Weights of a small mixture-of-experts language model, trained from scratch on English Wikipedia: 14 layers, a softmax router.
Below are experts of layer 10 (counted from 0) of a mixture-of-experts language model. Rows are named router (the router's row for the expert), up (a neuron's input weights, with its number) and show model dimensions 0-127. Each number is 500 + 40 x the weight over its row's rms, rounded and kept within 0 to 999. Numbers have three digits each.
After each expert's rows: a language model's description of what the expert responds to. This comes from a sample of Wikipedia text that the model never trained on.

# expert 16
router:524482504504458489497489448426522509502492509506490501468494460482505516515521412574516522506519528488470506424462486538502490501487501352597521506499602539500495484466532466501510463484497493486487478496485574437479494514493498451482513501499485515463489503494557476507505500501488514516506412547516493450507501536524549535541482519491492413494350507467534578488495494494502508490520
up3:518489504473526445474535527571445452467435542509503454486494511470528443521528526471492494562529542470477487558512520558471537520560433582475437563430508462508535535492523501445523501488437447500468481491502531479488478593520544525447480429452586547542480480586468508410542474483539492486454536531531465542438398489518498482557445502466508500499495468486506505459490456536520440460477
up4:529468455500490468539472512455588441533503490508506504472463572545501526498509469445552482487538474445521420526486474500434506485481474473452475484480451491528465491489483474507512466481518562442548454529521516569500589527578552531494487574513498544583488546543567533506408521516488522548493450449472429501494478482574514457473538473544517501505510446499485452477456516470552537556477
up5:551463486549401496511476479570528492527467570553463500521420544547524532575507570393461446530473452560492459509508470498471497453505450548525531547510555451494484468448516506469483490461568500528446478509550509504542482518554478533507495432443449440418534567503520493478475503531521554543499527555451534551501523509555491470568538480483482444470534493572521508512434502527583482451538
up6:515505491495462502482520479490492459534478497487521456561508536526461495505482478459468387507478516449494466474458515487500473432466496507533477489476461532500472486486559504477478529482540465499450551524549516523491546513498427552454472501530419428622457468444511546478499537454449552545490521471459529609485526397541552443512531575476500510483502516467553540527476453466508488512484
What it handles: Mid-name pieces in taxonomy. Middle pieces of Latin species names and foreign surnames, such as cu-c-ullatus, Bou-dr-eaux, grand-inc-isivum, mostly in species lists.

# expert 2
router:532454461445496498511519479486534497490468526471542501544481519506503462480505606411445475490516474479505445497502501398502491503490501513458503516510564564537466495490529496468496543513515540491496472498531376478588563517511461522494436393515494483533523472492422528483499495518484499510470498522519460544524501528488442549525482514519469518476475509510453438522502553494506512431510
up0:497445478483446448527503504562526470490471486502520484486511491475449547509503486562485535506453506528551464492494483469489466494488505509424483463526499510581448487457471501569534590456561553472489499495539504466463597475499498521450440518601452500501544481425492480435469516417457553426505500492488505487468467497491514427484499460476432487435474583516486482521507456464475557526507
up1:492467509543524485452495512526531511472522531572537520526509480500512482418452488459422514496476497491478517463560528494518509520553517477515473509423458480473484573543421558492498423575450459512566532450505483476470428510545541487540491455475596508491502446554532517577568464502549486514558448501518543533605466548491505548452488501426510472531468458435519478402522549507475469490540
up2:438471482406519501455430508505496531466466509470518524416567439470526488523460530485519524490502427475544516548521510517521543554501519504515501504484528451516512521509544532608499608550453440570502523490437462529474517479490546483487484498437496545449512520474459573541506475523490465472480490501556466544540566459495494543580523433459505462533529513501521524508538509525461503561440
up3:503521447490512487512502504500583467513498431501501461466508498510489447460501555538476425498476469459541464446552476477479487468399463480478494485507507571554557495468515508512468582456490489490455489526566430509469569512476450502519438516530451470557499449493495487519449536482544538512483531458449570465527472473627507454540558574590491448487477474497483483508454460504495549466526
What it handles: Sports venue names. Proper-name pieces in sports contexts, especially venue names before Center or Arena, plus plural s and quantity words like few, recent.

# expert 45
router:522492521459505434490501517513478483549502524461508459463444462542511502494493446547474489490459490506399517458493496509482486500502515451492497554498627507507501498471487479538430449495485528483498505510520544329466474501505498572466476593521499507512523520525539491500489531491482497518433500538488482532513506583513518491482514531512625428492422526510456489465497441456498540475484
up0:622520433478447488522529545562556468557528504523456439489561466540433508514531468475460496513534514499473514548469490478542454405401488439522519446515483485473509429495517408487485486472514475463444498521516477463540540520572437471422515487514481480493479498451479478451459567490465554533488471483470500496431485500535530455597536579525464490523568469573506503456447486457542528496532
up1:532503517582472464509489569507417388517496499504543548558508402559505497505566502506544519431491476487494466523488493444510484426513486523498515534498502506457501451452559468517480456534459530558445463545519521538504498469473469428444549464435409438490518518486434539553466542535487513511488493469486514525468494520487529527532528460553540435513507494484518499446484445412512487405492
up2:541532457437513475531495565580483543552515506524533512516498524516483510470457481484520490479548555464505530492522531494467620531466505465522501402453559549545480507479502522557505523507517562459535506486496555449531500472486452477465525498483584513521511516506502517418489526492474461495405591575482532470504437396497492571522551520513565553437539490498540572514459496489456584520497
up3:542493490499372551522511545529479472417474446468529523532477436420536466499538517468514519501553434516534382412548503446555516498529509472575566487481523457488504493514533514511513523530457491524512488466556490438492455462489497506518521434491482554543512461475432526509474511519514475500447480435542595464507549510459492480516550434493543484525526560462536453479535564481481454481537
What it handles: Ranks, offices, connectives. Words like class, chairman, president, Battalion in military or honour contexts, plus of, and, commas after award names.

# expert 40
router:493506464470487506537477503516485496508465525528523357426626524528527519511512580549489489519473514410537520501504451531499510505511506516506484449501526505488516502515538520496541476513503552483511484507524438394472508489463505565493469428505524484489439432494470498487506509496490509500527478463486488615482494484505518389480506495518440630471481514532580500495492448496524507465436
up3:536543529466492548554499486497492466573473557452492527453455485520488477472529479509520495524505521533548529501407475502507485473480472474461538565541438538447478483570511515578526522479537533504513478465513433460498577457480566555483536465574483517497481455499538455446471544484538521472552562521475505568468500439497513589536617494559400527534566498609549477503495432496490500523486
up4:541509529450420475527604499583512445500549481493504457489470430504515431524495484518461460489521414453489502483443485449530536516501519472506443473522517517495537415497520472440367495497427556451416524528547499512567490528538490485558499488455420506494463515478447517513438499459479571449500486518489514506474468479556479500593505556546444534533441485472564496501498551483510510590489
up5:480500560491457448481482530520488517468473494514587488548480492518436482572588583457489537438444474546591534442567497478551503535498461479538464499469511438476549505510504465536424448484488475560498544568485514462551542552497467485442509483421417500573494515494505487521482454507529505402560421541479538561482540474488508445434471504481498424526492585471469413526470506467503551451465
up6:557541480574489470552494571516549488531410444481474506498550506546517437545531508486490505552470489484484476561470509476499486485504474522444540551477541530526435432493520507460460486504540509406525475505497530492515545561550434484429381575496508482544534491443497457503469541448414530584362505526462560466403519508599518493491515503580499431459498496538503509460461511506569495482472
What it handles: Infobox sports and health fields. Infobox and list fields in sports and medical pages, such as U19, U16, League, Cup, COVID-19, Route, Health.

# expert 31
router:483504530497509512501514492501503507513500562440498457495420495505487529500501461519486480462502397482514517541489484445497500517502500425540498551509613523513464504506496504497472501507521485499484497496489541361456518528505489494480550517507498500424542493500559503486517546471446503491519485510526496539501483462525536487501493506492439507506403496525495485491487525507505505428461
up3:558473553528523529534484535444553400513470442525502521516468522498536495533487500501465471494400500520554498557487458469495552420480506514521544514554533487574463437484529511574528457443604544449553490595488544502519492497483502526416468456570455507528527493469564505546442477518426485555444426529461496539461488500449527519463494495555470505486469465521522536528454441417517559494559
up4:509443464491478441538454478513560431512542410494472547510490521490504510497524495486506425559476465463503518514472486478463489502512501459428602513512442517476500409458465558495469496493480506455491461507493472427443490516542525517425402581523432498607470507518520558503475490486554541512458509591551461533545555488480491555524560489541490511548404509582505489533504494568453579529463
up5:533386508488462441527566502434469516574483539542470511477481551480493554543544440501439506476496483486543557385578528497499529496470452522510568514588659534474473449580511469470495545501537422488531532472546461521590577481513431498474544490471502494438425480478487435525565497538467492416522522488479464483474499448437461499547432513540508474478517487569425418499475473581549529457433
up6:513520481459487503431503509539500546433522579513534447504542456402490486461476571509554564503507534446472453493526489463502503522534526617524489479445538510473544547491497489522449407490496503509448563483523511455512550559497546531524522485467473486484478487541495511587516522523477450479478517470480530473512464451482513473542443457474487421479445495501523469562548493528451428535488
What it handles: First names and articles. Common given names like David, Mark, Kevin, plus the, a and mid-word pieces such as Proc-ed-ural.

# expert 43
router:482472564448513482513499490499518499488497505515445454579460541539489495497496332487484483498461467524508471425489503521485492502491500396480501528498651529511476488482489483511452503487489504483482495491482485441549484500492494496494517468522511486403504568493506515495491569471491509478487470492493491481492498483523555508522521538503584536508362493498500483503479481500491518524489
up0:467514509501541590470554506504532525477591512522528470517496552545584510449492521528552485493467538463521464486514535508588555556554561478464443546489479439416509525568457519553497549522438479555566557459425511496523496426490520469596519494433561536523511493545504557570520480535575462455582504474551509487521496540545522493440456464449515527539485462484508550556554474491451466533501
up1:496490494529475464552430506580545440532510461503526445501513498473472495485471496489505487494475471512595454518525465440452475459466442512510544489560446547476547460399482440504501496467578487519514452567466490544541514504548501560571569554572500525488520536437507439482533475500418512572490458547470452569518576557512495481554579479462518523507483486569470521520427461510460445521484
up2:504493466462444489538522532564562522454415487566369506569514483531504573503510498439519502465467517509528494517445512488467454471454489563566447490480459503467486491532543557430543480473524551469480519521444419496501493458518448507451486540510504462526553501460494411434453505448487540502486482431437504492534524428520552507551509507530438409490592514509489463550475452498507486487566
up3:484501396457433472530540490520494501485505435599489549463492535418500489534463413529443490531529529455493493480508517493537475452511521459513504504354561531544506455441517487456514563457506513505442479516532494528530514527504524590499459471473508486557512548554501538471537556437525501540541462453414529481481547577525499470475560552546546506456607491525500421547466523477581516497541
What it handles: Auxiliaries and clause verbs. Auxiliary and linking words like was, were, been, which, still, then in past-tense historical narration.

# expert 38
router:504495462583502503499539524526500455490512468462527377510489418541503507548512578426507510490446497548355488513484516556496472476487493564520520563497658473467481491472508503438549442510537500508485484522510476465518525510488501498495441534512488491520542571490435489521502497508500517497511464504483482481499501528496455532500531507520524522505580532506560510534503513491497488493439
up0:550459454541541424516481565465545541538438487487508460573514572465426499518531603446479398457474552471502521504500471500434484480467481458465542478453555529497522441460586472453524510425509593497426531485504510529564499596479498523533479599572524515479509522468526538453489499526504523484494492510475506473429520456475514468479556444484491526480487523515461473466473476477564530513450
up1:531535563522599475455515557546495476509522552492489451511497407526505508498562467536521513477556462463509556510524492519524468531509522447488515410504531483527513495593535551491531461563561450568497554525526480517545481506382509503546466462445504522537488474516584484469496534504542531463465534500508525433527456523478529465510580517462465522516496590458497497492524500520438470459488
up2:523459445517547492460503513469579518534486516404479445539579481524526479514527535495504449559478528563494477485495535457490489411461436513520582522542473511469507477525519520529468525553517482508622530483520506467549491477517567479465478471594447487511470468535414500506437539533466482463475569519460496449554523470573501445482499543464476513487550521554519566483484533541470528510537
up3:488366497555446456490472478484527493462529527447503504452521452531505459471531520442466555542490472514502481475479491498474525527435499529436487487520499491501474488480524491492601488444468522537570475428513429497490583450572442562575584507499462437521449493511506470545474533522454494462448501565425536510425484490491494504537448530489508430439532483562556455554487446475544514462499
What it handles: Line starts, word endings. Tokens right after line breaks or headings, table dividers, and word-final suffix pieces like gam, ate, rate, ry in technical text.

# expert 14
router:517480501548482513515494490511539496517518522501462513551545503577491504501507502500523506491481491468460511400503484485495492495475491610535517450515602528512469487472489477533444533479517508504483526499563603558525501470514483382497498520513493519441512312506418492465493490479505510488531529553467504447489542514513462450513521513515460434500496551519557496454514560493501486413541
up0:492512556428499438475486544570531494476570542473522489520480458464516569544505450531422449543548567409476540506554507461446542483567508540538509571508543471500521456473568528474535533507459440460473473492495536557491512475478499495531517514539524497453438512502567537485487524493535523561550524478512522525499464512418487536516545583488539553475487441492516436555513412547509497575456
up1:561474502469522522525509538536481437481471572477475522556483498489434549522508503511522524558536530502496518428421441490470481467449435546536492503552453542504414513466518429488507490510562496510511495513456527473468518561572499539532476509559556456445547505431472474495578471482464498501479541556446607535504582516475518493486529537579531508479423473498467529541485524538519522402574
up2:474509488483489504545479489548512500502494518493471497447544487539472491542530505515516544504498519487539425523479504484557522468454531445456526500493488524517543480479477484522515534437472499530538513480456491462490522498460484488437449523562488444472536470451509436502440508558494484565511427557506567510483567467552480509553547420494535513515503441492503547500438476500534521516475
up3:520526484440573502599512427487410473476465497513472511536471529501502453572524508505541468446454487464517529520475547497471495459489450465495540443522530549517529470519546476513543513538573505555457460493460555496509500510522508497506405500519403519493429453424538538560543513439468456450506563514520485504502507491486515492483467450531527535401511450516544462483510544558516531463534
What it handles: Narrative frame words. Function words in biographical and music narrative framing time or place, e.g. end of, is located, spent, During, After.

# expert 18
router:530499427518501498478516487484521494510492493476472506489453582543483540507498585495495495369521422509420514579493519543481472473497494425466505568502477490518489498497480501482455502500523519516497476529526578420548518518509504404519486517489494479536443561494507482463487441508490524501515495496502492506478504547487513641502496513505408499484518495515506590491479542481500503529649
up3:519536557506569592497514546486468519441566477484497514429489503522505555495473505449567480503549543501499483506455501506534577538539528497538494422452491542510523530496431535562456485474494524519523516474482509498457548472516569389494524475472537553485476512521544496439591478560501489519459557505551497534543511551452416475476479483446455519518513416494505477512536570542431513469518
up4:541547465429498533578508410563537477470502494489490530516497504509427549573438582509481528402463497548449456497437431569479570488480518470500496469559499563493499430481490533545528510428545459497419425524515501499512564525528567515495495500509510528538462477514476493419532495452468539503491450502468459476509564534532497526487535478507506472447575477535500471553519529508541578452524
up5:455577484458476564450498538564512414481443500454468561492530505515522512535514510465531510498558506529512515515458504491479514542530554500506473524454544530549557474546494512475536531498482406523473555534503459545595478514500481486505498505473436502487529582521439541500468640489602497469427589462546485475457472479493464583497566567517544521534473464475518561442489465532468449448535
up6:544494562594542519488448527512434520437552502513427516397415613551453477478473465483504478544587550524479464525531550522531507524556477478536489469471442525495473562519448555504503515505453476459507510444460476467490549443465502467479530503477591540520509492507513438494519491500503449510459487496546518497537465499433495530491431505465479541533516431475520485510546545435472410475513
What it handles: Words after determiners. Adjectives and nouns right after the, of, a, at, such as same, original, popular, different, Communist, plus the itself.

# expert 3
router:558472519440490515517512535446514461555457406489518496480596560449497511502513474432513497416469498476491554482489500463486479467512511466425485538500505449484489497483503477470539487500508510510482478516487547491548580487518501432490464479496482493513431581505443475501491444504478518493430518492490466610492536525499531499562490490516474516472445521524572380582473614479482500517572
up0:510447520487503436486531529525438480595495435436520485488505518489542465542495494543487520556511492578560486495526415459489514504463468503514522511510509452467472508518478443449489489499553474491525448573524507539554560514466490465429519550454505435553540499466459434511496528439517575576476511522476459535444543440600524543484492450538505502499500455526584459482502440521502556537496
up1:495461443447564530528551498498562465526521541451423491507507534529516491501469543469507563516572515567545401482413473498516477520476506493439453466519523496499531481531505539516488539476522456521516480504468449553468467539506535500503495436542535435404563542484532513458521538471531527494431486524544548532487493541503481465458546541564514536455474436473497505496410499474495521386535
up2:584478481519425496557495530452495497494432455526504488553467486494482471509535449546501471449499525467601533488466461549491540419488515485440522474546478501448515401483540462538505563481519497474456481572554508502433481497418486481445449516557430463456519443466542478422503515438525576467486437510449540560528541470482497516480504504524480534440430533528426485527444527463585519486533
up3:538493492517461498471486526426520477512471443595487505534493534511525477553507454523466471518527514533449425509505485519459516508530484458490472458527541526561481430487495513463547473458568536474520493503511424447502537593543442454463475502556452528468508440421432492473480486414491494554511499492424511462488529482470528450469510578543473481539510547527460536541516452538516540493528
What it handles: Table numbers and dates. Numbers and date pieces starting table cells or list lines, such as 30 September, 2 August, page ranges, point totals.

# expert 34
router:499484446467483496497488442494528498508496533482525525500420515484497538501500440532513482669528492486436541567499504537506487496504491395505522410529432521519485471492520483515466467482520511488477502497511548382405534515496516537482514507519496514481482398492573490503481424518495499524474487497498457509485595451528483487499487513495488546500461530501507544517495559489512491462499
up0:465498538475503491495552430505463546491501470472535505481534589530512497528424510509564520520570479506517523485520537570416475566531533412428483522514545520481469521416456508519454436458499573567513459513522514539416483459527497516533584502492496526538511577485452522457436479442514521459419526522497524477498505493479421418455412458525520516503572461424447525551481500449473473463508
up1:477524430514484515533477526514522446547501439485493514472471531512473561470531595470435461615477484492502534549531535460446467472461436487484503468544528562541443408508491503556464466483462439451465446493588417439488539468528497544424510494541423508550536470496464477480509518504502565487503514536503454485476473452557507519465520473570532529511521487493527497539506492496511551447428
up2:570480490536517520572429479470522412467521475541538480571483504540468579569527454442508498492515506519525441526410398497473428465482475534449504518557499509495406525490567505534488497471520493459475431495514446411451527504608529509459487582498506431517515492474593471432527523504495483581507498589460512534457567495503526476490524456482498495497477528514528417502451488446505584521506
up3:474512496468455543517576505475445462455432518511529534441532473425511500527503532501505474451559514500458576563483518455492416516509478496481605496507498536442532535521537526532485504522462478398433535553533487514472525465529482570423507575586509498487499486515496365503568459443450515497490473511519489545502455565534493524505505473475530437461545467543493465488526488438481505524474
What it handles: Military and action words. Verbs and nouns in military or construction contexts, e.g. forces held, British Army, battle, building, built, raised.

# expert 21
router:516490491441542511512473543531481502494522421488486496434581485509512485476520454536465511477475500441489467413471460546490497518494491503547509532484486511504505480488495497496489502473500475481505486509516423506543460514494515521515538501483514475430492379505531486503483502483488495501548453514509493486506465489475515493541483492512489558497486573483520322516498484498515504537420
up3:466451518530516514523482532466520505491522444524482465452453543489523505534515528526567493507492514436444424516542503419425471481467481518559530508412477474492522516442582494549471466466543419470485508549445471425480554510486469529478532505498468428535586474482476491540494513423488569477548479514480465457401493386516537490474552456466478529530508587532535525404524515522560479517568
up4:492540548515491504452500526467525573425478541512526549534490397462541495513489508487462460484507508499536448578489475465473496467539482518547481509536458450462501504557509478459470483485416495526550445568522484535554428540472515549535421470527542538530463504483444531587541459495503535437509465498548520474544469503547491547445462491479435523564479479479450530494530488441584507477539
up5:494500516468490532502498547583513484452465480442435495472468525532519457524444617448499488501467482497525511440485499471533425471499468464483536431527543508488522528542478510505487582509535512435524442513448489473504512534528538522469471550489478463459507507488448470452493568474474455503490451515481499535443531483500498508519468528506482428482558554503440524508486489489544496509510
up6:415486564494547541507505493524548520495534422506488517430442499471535483447485498478584529462509475486508501534460486411454487524540446458513528495473516485542466559516572484551489518439480457536556511539493543511497467448482539501429557460536500431515513535528512516503431464467514537472544513505490474503468536503477545488446528457489449540478492541475536569502504519504520439457549
What it handles: Infobox field labels. Field names and headings in infoboxes and award tables, such as status, Nominated, Won, Awards, Notes, and Added to NRHP dates.

# expert 42
router:499494562497508496522505558545507510527479512607509481515661477528511465501495482490506485501481512469410501515498486522491497510470496589528505641494594482510493512497517494453440519491515478504498472504548419518522507513500501475482479457513491503491521522500396501495495504522502489506460466525480465609503494452482513485527510490502454540476526513497541390515475522483504506523491
up0:466463458459493523515477509498519492504420456542456484530501554456508481569401496504423526467504426532513441561471437521509495460432447481503509468493435466495524444505506416435435544480484501468540447501513492493519506524526442540473486543536461437546463456449523472437451493557508582522455506528520515529451586478519564412526487522509512521457557517518501507534521483480492596483454
up1:504538535526514498480512469435487557446549470516511469507496460439500495456488479541548559441488551448488507554541521522536501528527518491451474495456455483438560554565522539500501471505494518497492531501476528485431505460447544514554493465488569554461490413528417495493540396504466449497508534484515482481491478579419582569502484460420520427519479511505497498507534532567475508483454
up2:514461522556527533455520413545526462526469544481507450492499481517477510462529515541516467487509463475484484495531467528492446455527488480492480500474481533534400447476481466486494518497460396498479393549532568486410565494482498506528461544514520483504518468503565474509527537496466573442507438508462565496438481487560503563468518565512513427500496510524478458530472459509515555491485
up3:456503485409478467545467495477455469500522530533499464522460490526483469521510504488498501434492494542543515513484501461471514485411433512581535451612544505461486446425552443503488506544464502452465450532485435528557541497569457519423453497433497580478573513500476466440526531494454507477521454501533495543478461445583440512492573496582480518443543563476461493571457513504452456485552
What it handles: Subject pronouns, verbs. Sentence subjects and following verbs in biography or species prose: He, It, who, was, eventually, also, decided, injured.

# expert 7
router:491480523491523495514490627478529481519483584577491510456614519549496455521491533436518503488434433476504482412490455462512490490485512517523513569502590500523501479502526486477450531495518472490487495491492410575538499503498480424511473448521504500508433562492428494499470516496514531499513452490509469539497567482503533480534485520507452508474522515533576467526514549520521489481400
up0:580510442474449431522496497509485519564461415500476485572510478553499531496475517522473424457432409526540526461466449530467538501505455424517553469466464581517461498492509446399509545521530513480424446549576519514574496536489464522418490488538466518510527477478448492433473537437528533527469481522458486567505526509562499546464469492522457444525514481507502458508523489527596552405494
up1:488501504537530506494461529447516470452551457453411476513547497513545461534525460495458537513485481444581526523532503454503472438465507479367498492551488516531550455534451502472494528419555481520496481525500485528464499568484476569489429508510500432551475550471543556419545541482495480493502498525433490475442472494525503472527499522508548590452523553579590446571501487488517518495540
up2:457529464458501405510548480517519463515451531549533482500509531467537507506468493488547393489469470489477554503469509484440458448457468497530493446527473560629504466428573532474492457466472507487515425472570562514497520504504407500492507501541464473527440492424497478525417490530502625501429490503505413536429501511510531518521616490533510542385474478525544528549436511473545553503454
up3:498506498453557529447527470413404566472563509500501522496599526418559517493443506480537526508535511468528468483547532560564548545532552531508512523426534458429578549543423536515482455527486496553506553486463563533484454509445534585514493410425530545474433530578488544548513509540484447487505541556526542526533480510508469512490472498497551439515507499526555487512497504575448474455430
What it handles: Narrative clause connectors. Conjunctions, verb endings and nouns in plot or event narration, such as but, after, despite, solved, interrupts.

# expert 12
router:529491496433512498500505472478506503510510475532504525498552512514492475510484403521475470522497472541479458517473464503502481497491486483581508534516464464498473464488536484517479532495484460489487484501520536632514455508515468493492504543485479511472542390496537494502515553489466520496477495491494489551487514424493549443551516509505461559483549527511539463519459567482507482474384
up3:505556443608542548534481527484475547530532531449524430520544501438478544490492543573466500521495502553545496529466526446557558516524474560496524446479529456430501533496522520389549570476462505473494508520497484440548488473463502534532442467519522490504480562490479523507448455468559466492517517495442512568576506534492525484511522481420546541481539461529456447417509540464583571515487
up4:542497535537469434518424516526555419514444427440445407486435472456458524493522435523488478491508541551525535542460462512453479450469410550530505539522560536510339430401574449514482483486476572453498437491549420519495469546481504481522489497485504476501567460423506522418476541490478440548466517487472499492453523475495496457552587557449519521524435497493518539494511519478588509507513
up5:495537465516532479491444468445408487469534548483506474468561544512502538449484519526396513508479540504454385572473427537502526503531454612426490451422457544467507521460553501496565505537497452506550506448413537454464540523481499531469566494489557512494530539514505517498559534476461505510484554538513507534513539494527493513449455477508556553536552534543537512513548509484472490435450
up6:568468473489476344512443519531471536511508509446542499562535500535523562531505485528528444445416499470511449496500508494469533447459543481499513451469532554483412458505508482517554530460485510510425442482547481520490533603460466549503526540518450440541517542522534500507486542463467537501465489511438451553525527488489534492509520571532432520509465554484614546566450400427493534555501
What it handles: Common nouns after articles. General prose nouns and articles after the, a, for, often law, land or buildings: murder, trial, court, house, forest, wine.

# expert 26
router:535494464516523495510436490510501483531451528475512458507657491501501529484527619470497506504478431408485567455497417470495515512508486568514509490499569511499486505507520474489483518497533473495501484504485487578570501526514456445498455427534483468481458377484390498494496568497485492542543511509489470450499521474481507462521520488499431461499473539509519308526526481500520488525416
up0:470429499449521573471497469432489521497514471493469534507510509532478523565446541503505388511455568479532531525507460533433492505540470438532533479507519567521489491418499484541542562454494427519541473525572420518608486476442469478522516531500503505463456455489448477498512554503564469483477470477530492490531472475506487456472583485509437566497435498533491485475426494443573533486507
up1:468559473546512487439527478438397511502497498502518515428514535539560551504502519474541525432525520483502567442518495507522525552500533552504495546452493512457499484517489571551501455539480597470531519464391550508479475547560585508537438506452519486525503510542540531539498565510496478510455538451539460480497583504543401521518555488447462486484458521521518559581513581487497490533618
up2:447493516499458507540525523533448434509457461421446470457522498478460516472543538525483469484488467506502462486485537450493519526426517505472540509496468543480508483481472479429518491476510516533497491510551505472503462577587532472513536495542576528520450461402529493523499603479501521557505472519488389486469565473588478487513480499546490501475467586494535402507448487452615480486533
up3:453512530502494491474565573472499559511533503478514536485521559603529548546474484539550535506458492487505379532490470531533541545533472555461544519474514588501360532549506522535437465539547432503534514472460516556512501519439471472545494464498581541466543474471512511504525540510471470426483550438467487496522502533515505467472484471504494430538512434496479485533539514515527474506494
What it handles: Line starts, infobox labels. Line breaks, list dashes and infobox field labels like Coordinates, Scientific classification, Personal, and coordinate digits after the ﻿ / separator.

# expert 22
router:523478484545506492517461552489472476517480532493536411461545501465488446518515614451510487662539395504561454554482484462509505513501508486507539473500505483520483492511558483453509501518498522501512506505512504461497499518485493558485486475486494491454448393498541487510486549476492522513504512495460504595463527480498540494480478505508470504479421494509494462518505514499525489454412
up3:555435500517454571583563552504486448473514469485523503533486439531461398522616471548484460480458446461503518554537471564440503427536468486518486436556485478589422471507549490479392557472490470486500521517476508507505501509535490536478459439549483462519517517448562450506511551490484521513593543490455574566507536543508533465565526507473506518511507527478507537515418523486539599479500
up4:491535509547503469513514563522497455511504524441550561426467507469531472464534480420489516543460539493440526579453514468455473456515465513445528439554460492433508511533479484441483491511560491504434478458526510522523546491515497488459429522509434518559522432477488451503490550471512568493473530464516439540456582552526560519505533457522497583448497504527437544486530469521539481464581
up5:482540591596446424554543529549504459518488519433507469526468488549442554547516456473433529509463530521475506463438473543432396515504450474527488501522499450415520540459509445477536489467510510505520465449500466508443448530479488517486518516515471477455491513502577481534567501530454429513429498494489493557439516414480538487570466461525458523510452494504435516477474515536521456504577
up6:504486495471547539441455503514464564477490467542430549435481458538490483490450498490515548546552505468442454532553506449446457501499499507502476573471431523481523557518535527453588505548464466473527514518481483457483487457470536449466458442463558533394473463549470474503433458538533537464485537511481479547506468568504516545501501526442542473544454557487504425494549523567475396492552
What it handles: Table cells, codes. Pipe separators, numbers, abbreviations and parentheses inside sports tables, coordinates, minor-planet lists and chemical formulas, e.g. |, QF, JPL, N.

# expert 17
router:506497608511483508510512497526501491498484564512611447467563534518486506506501497481478521537496507475411494536494500519459485500496501619473513529526617536488505497505524517472488534503498466463506499495469354398544529502508475509490464464536513466493489500514454514483488634497515504499484525499468478488507476544515578437458517485497488539498501506496527348501486375496496501493441
up0:517543487501432487474512492536489541558493471536561485535518487535508474465619548503472454439457480526497528447509497444531398500454460449465589547579506467530452428488489445521515553460524504524476461540450444486521480488476479547528458489518471513513543459420519480524482536466529499479486476481470503490440535348521470499538478544514459518509451532535508450525520499446551583479465
up1:435436456502469511488546487513515523518525492443417501547517553414538499539472507448407487502529504554484460530460546482469500496492470549469544427514465505492557486388410562507473599492435477457416496465542510561477536535411487445522498472531464505442459511500565510564479557493515487589410422499474470530498454527468469566488566468513506516536496465492483493524527431414464527456543
up2:516446485446515471500482513499494468570527513451458483561452514472468501520541497475465479531421508510500501518435447481509539469451491479488563469482576583501430479518569445451412506463536536526440504596470522524513522509465550503501541525551465535522458457475475475497540565473531501545476515553397455510431528466483472522526523481513427497497439491530517420568476508497491562505447
up3:534554489540541573463584513471518576492519496522489531505484479462521570367463511513464554587539518527501522525561530485580510541537521514513491475472514462455525534537445519515583435585423513547552536467473529464518491420483627486540564516460510536485486558547495477539473484547484454503545562487568497432562492509445468491414469497490484470550495471498494550469551467505438483500489
What it handles: Table cells, football positions. Pipes and line breaks in tables, squad positions MF, FW, DF, GK, scores like 1–0, and semicolons between items.

# expert 8
router:499489444562517471497470511441519508498475480541517394484525490526502522505516446558499497463473479496464501433506501531487487483488526363465491546500549529523498504486507478473511451472495522492510492492480510520493460510491489499518491582517492518420480500489473492509505405515485492520525450501478484503476519517484583440485497485502455468510492505511511499502492446493495505678518
up3:497450491484521495487478518517498487466471527479471454476480503485500551480516504439474506452505533429478511511440490526533577444524530508539556546529505477523445568534492494513527456559536422475481506521583530521488515488479463545528521586505505555504515438506499541540458513496539485501559519486484482489551485469490536517486544529475490500502439567585527459482493523526493443476507
up4:525492458524516549486514543518508495467503534422464432500420578545437522483448526563510506558492497573495499471550511457466450540501502548445470529496480434501502493546522512349441527494526495550523511515491469518459563494472515524541551483505472578472473532492463542520420455472537487485453520453412507541456462460499456476489512502497533491523520499447462504517466553495508463521511
up5:509528448541487612491498440550533450485537490494485551541499567477538521449529482546483538501567487434463472501545482516520501488539488448495458618520405443438540553497502528457457481498487545510505537480531435405458576473500517517527527529480544533497528514489533476570493528481521432438491460478500511536501414522415466455519473510460455517485478532478570480443509514524499471556491
up6:425492502490477450491420421475506461542466512515502505465480557485499521574536460490489430457436480601490460471501422459456491497478498438498460481529497521539427444542525417499468488454524543461475411599517460523481518511504495481450544536494510530560547503524538492449505513418502556548465482544470457508530603513584504490572512597503499490442525598520497514579491501518546483498461
What it handles: Table numbers and word pieces. Digits and pipes inside tables and scores, such as 0, 1, 0.136, plus odd mid-word pieces and symbols like "rigg", ₹.

# expert 5
router:502472420460486483507463465458503477514480563477507464486596507519469456524524616467515469573492425490502461543486489541491485472508476427466506468518517533520488482523531482453523489510494522516489491499490442437455498529525498505508480510501491495503323451498449479478490444500440524525550512492516513586461519509492470559504492492494496545475522497498469447469487600495512498510421
up0:508510528436531496491524521559553519442499528473487559506484573523466546488462551482526469500471463564485465530546534525533529501529540463513471544477475599534469518520480559519511452552520507511486548471529448491461461524517500523440511512482515542469477431551498466447464615498520489471410470444489510429513483478444452489486439501465525467495507429487535462513543396447444470493501
up1:473525498473584532480513447508597519428493561457442442496467525482498488550457512455486537526511460507451504552570429478487505490518483533530506515485448482499570522509543491457503480544506450487485524468477558523505564433494511478463492481552460548530513519536457501478541592461552557467480513440494536416539548479548521548517490477494496500535502479489515514611546466531502491551456
up2:460596526543457490536472442505485555489489516576512529546549506442412574534487488485489453561481469466451487551394515484426489503467455468555506494454472534502451475519552498462485446484513566450502510508470501526464509509476538519502589506510498431564586434558574396460487460467418510507586505491497560514413446451495392444521489487545533503509512548568511530510477503465500511466468
up3:555483483403479511560488460563476449526535534437518525537527475484457501513495500519454489500478436524476386491507504487500454491498540480527546522513435498511567463538488479489464548463480500467467511539564480460518513488517454404498514553533437467493527450478536447505449510498512538588483503506440508503521498484539440481529559584517571443450548546589536537543488534450515514513502
What it handles: Sports table entries. Word pieces and numbers inside sports tables and team names, e.g. Riverhounds, First-team, Injured Reserve, cells after pipes.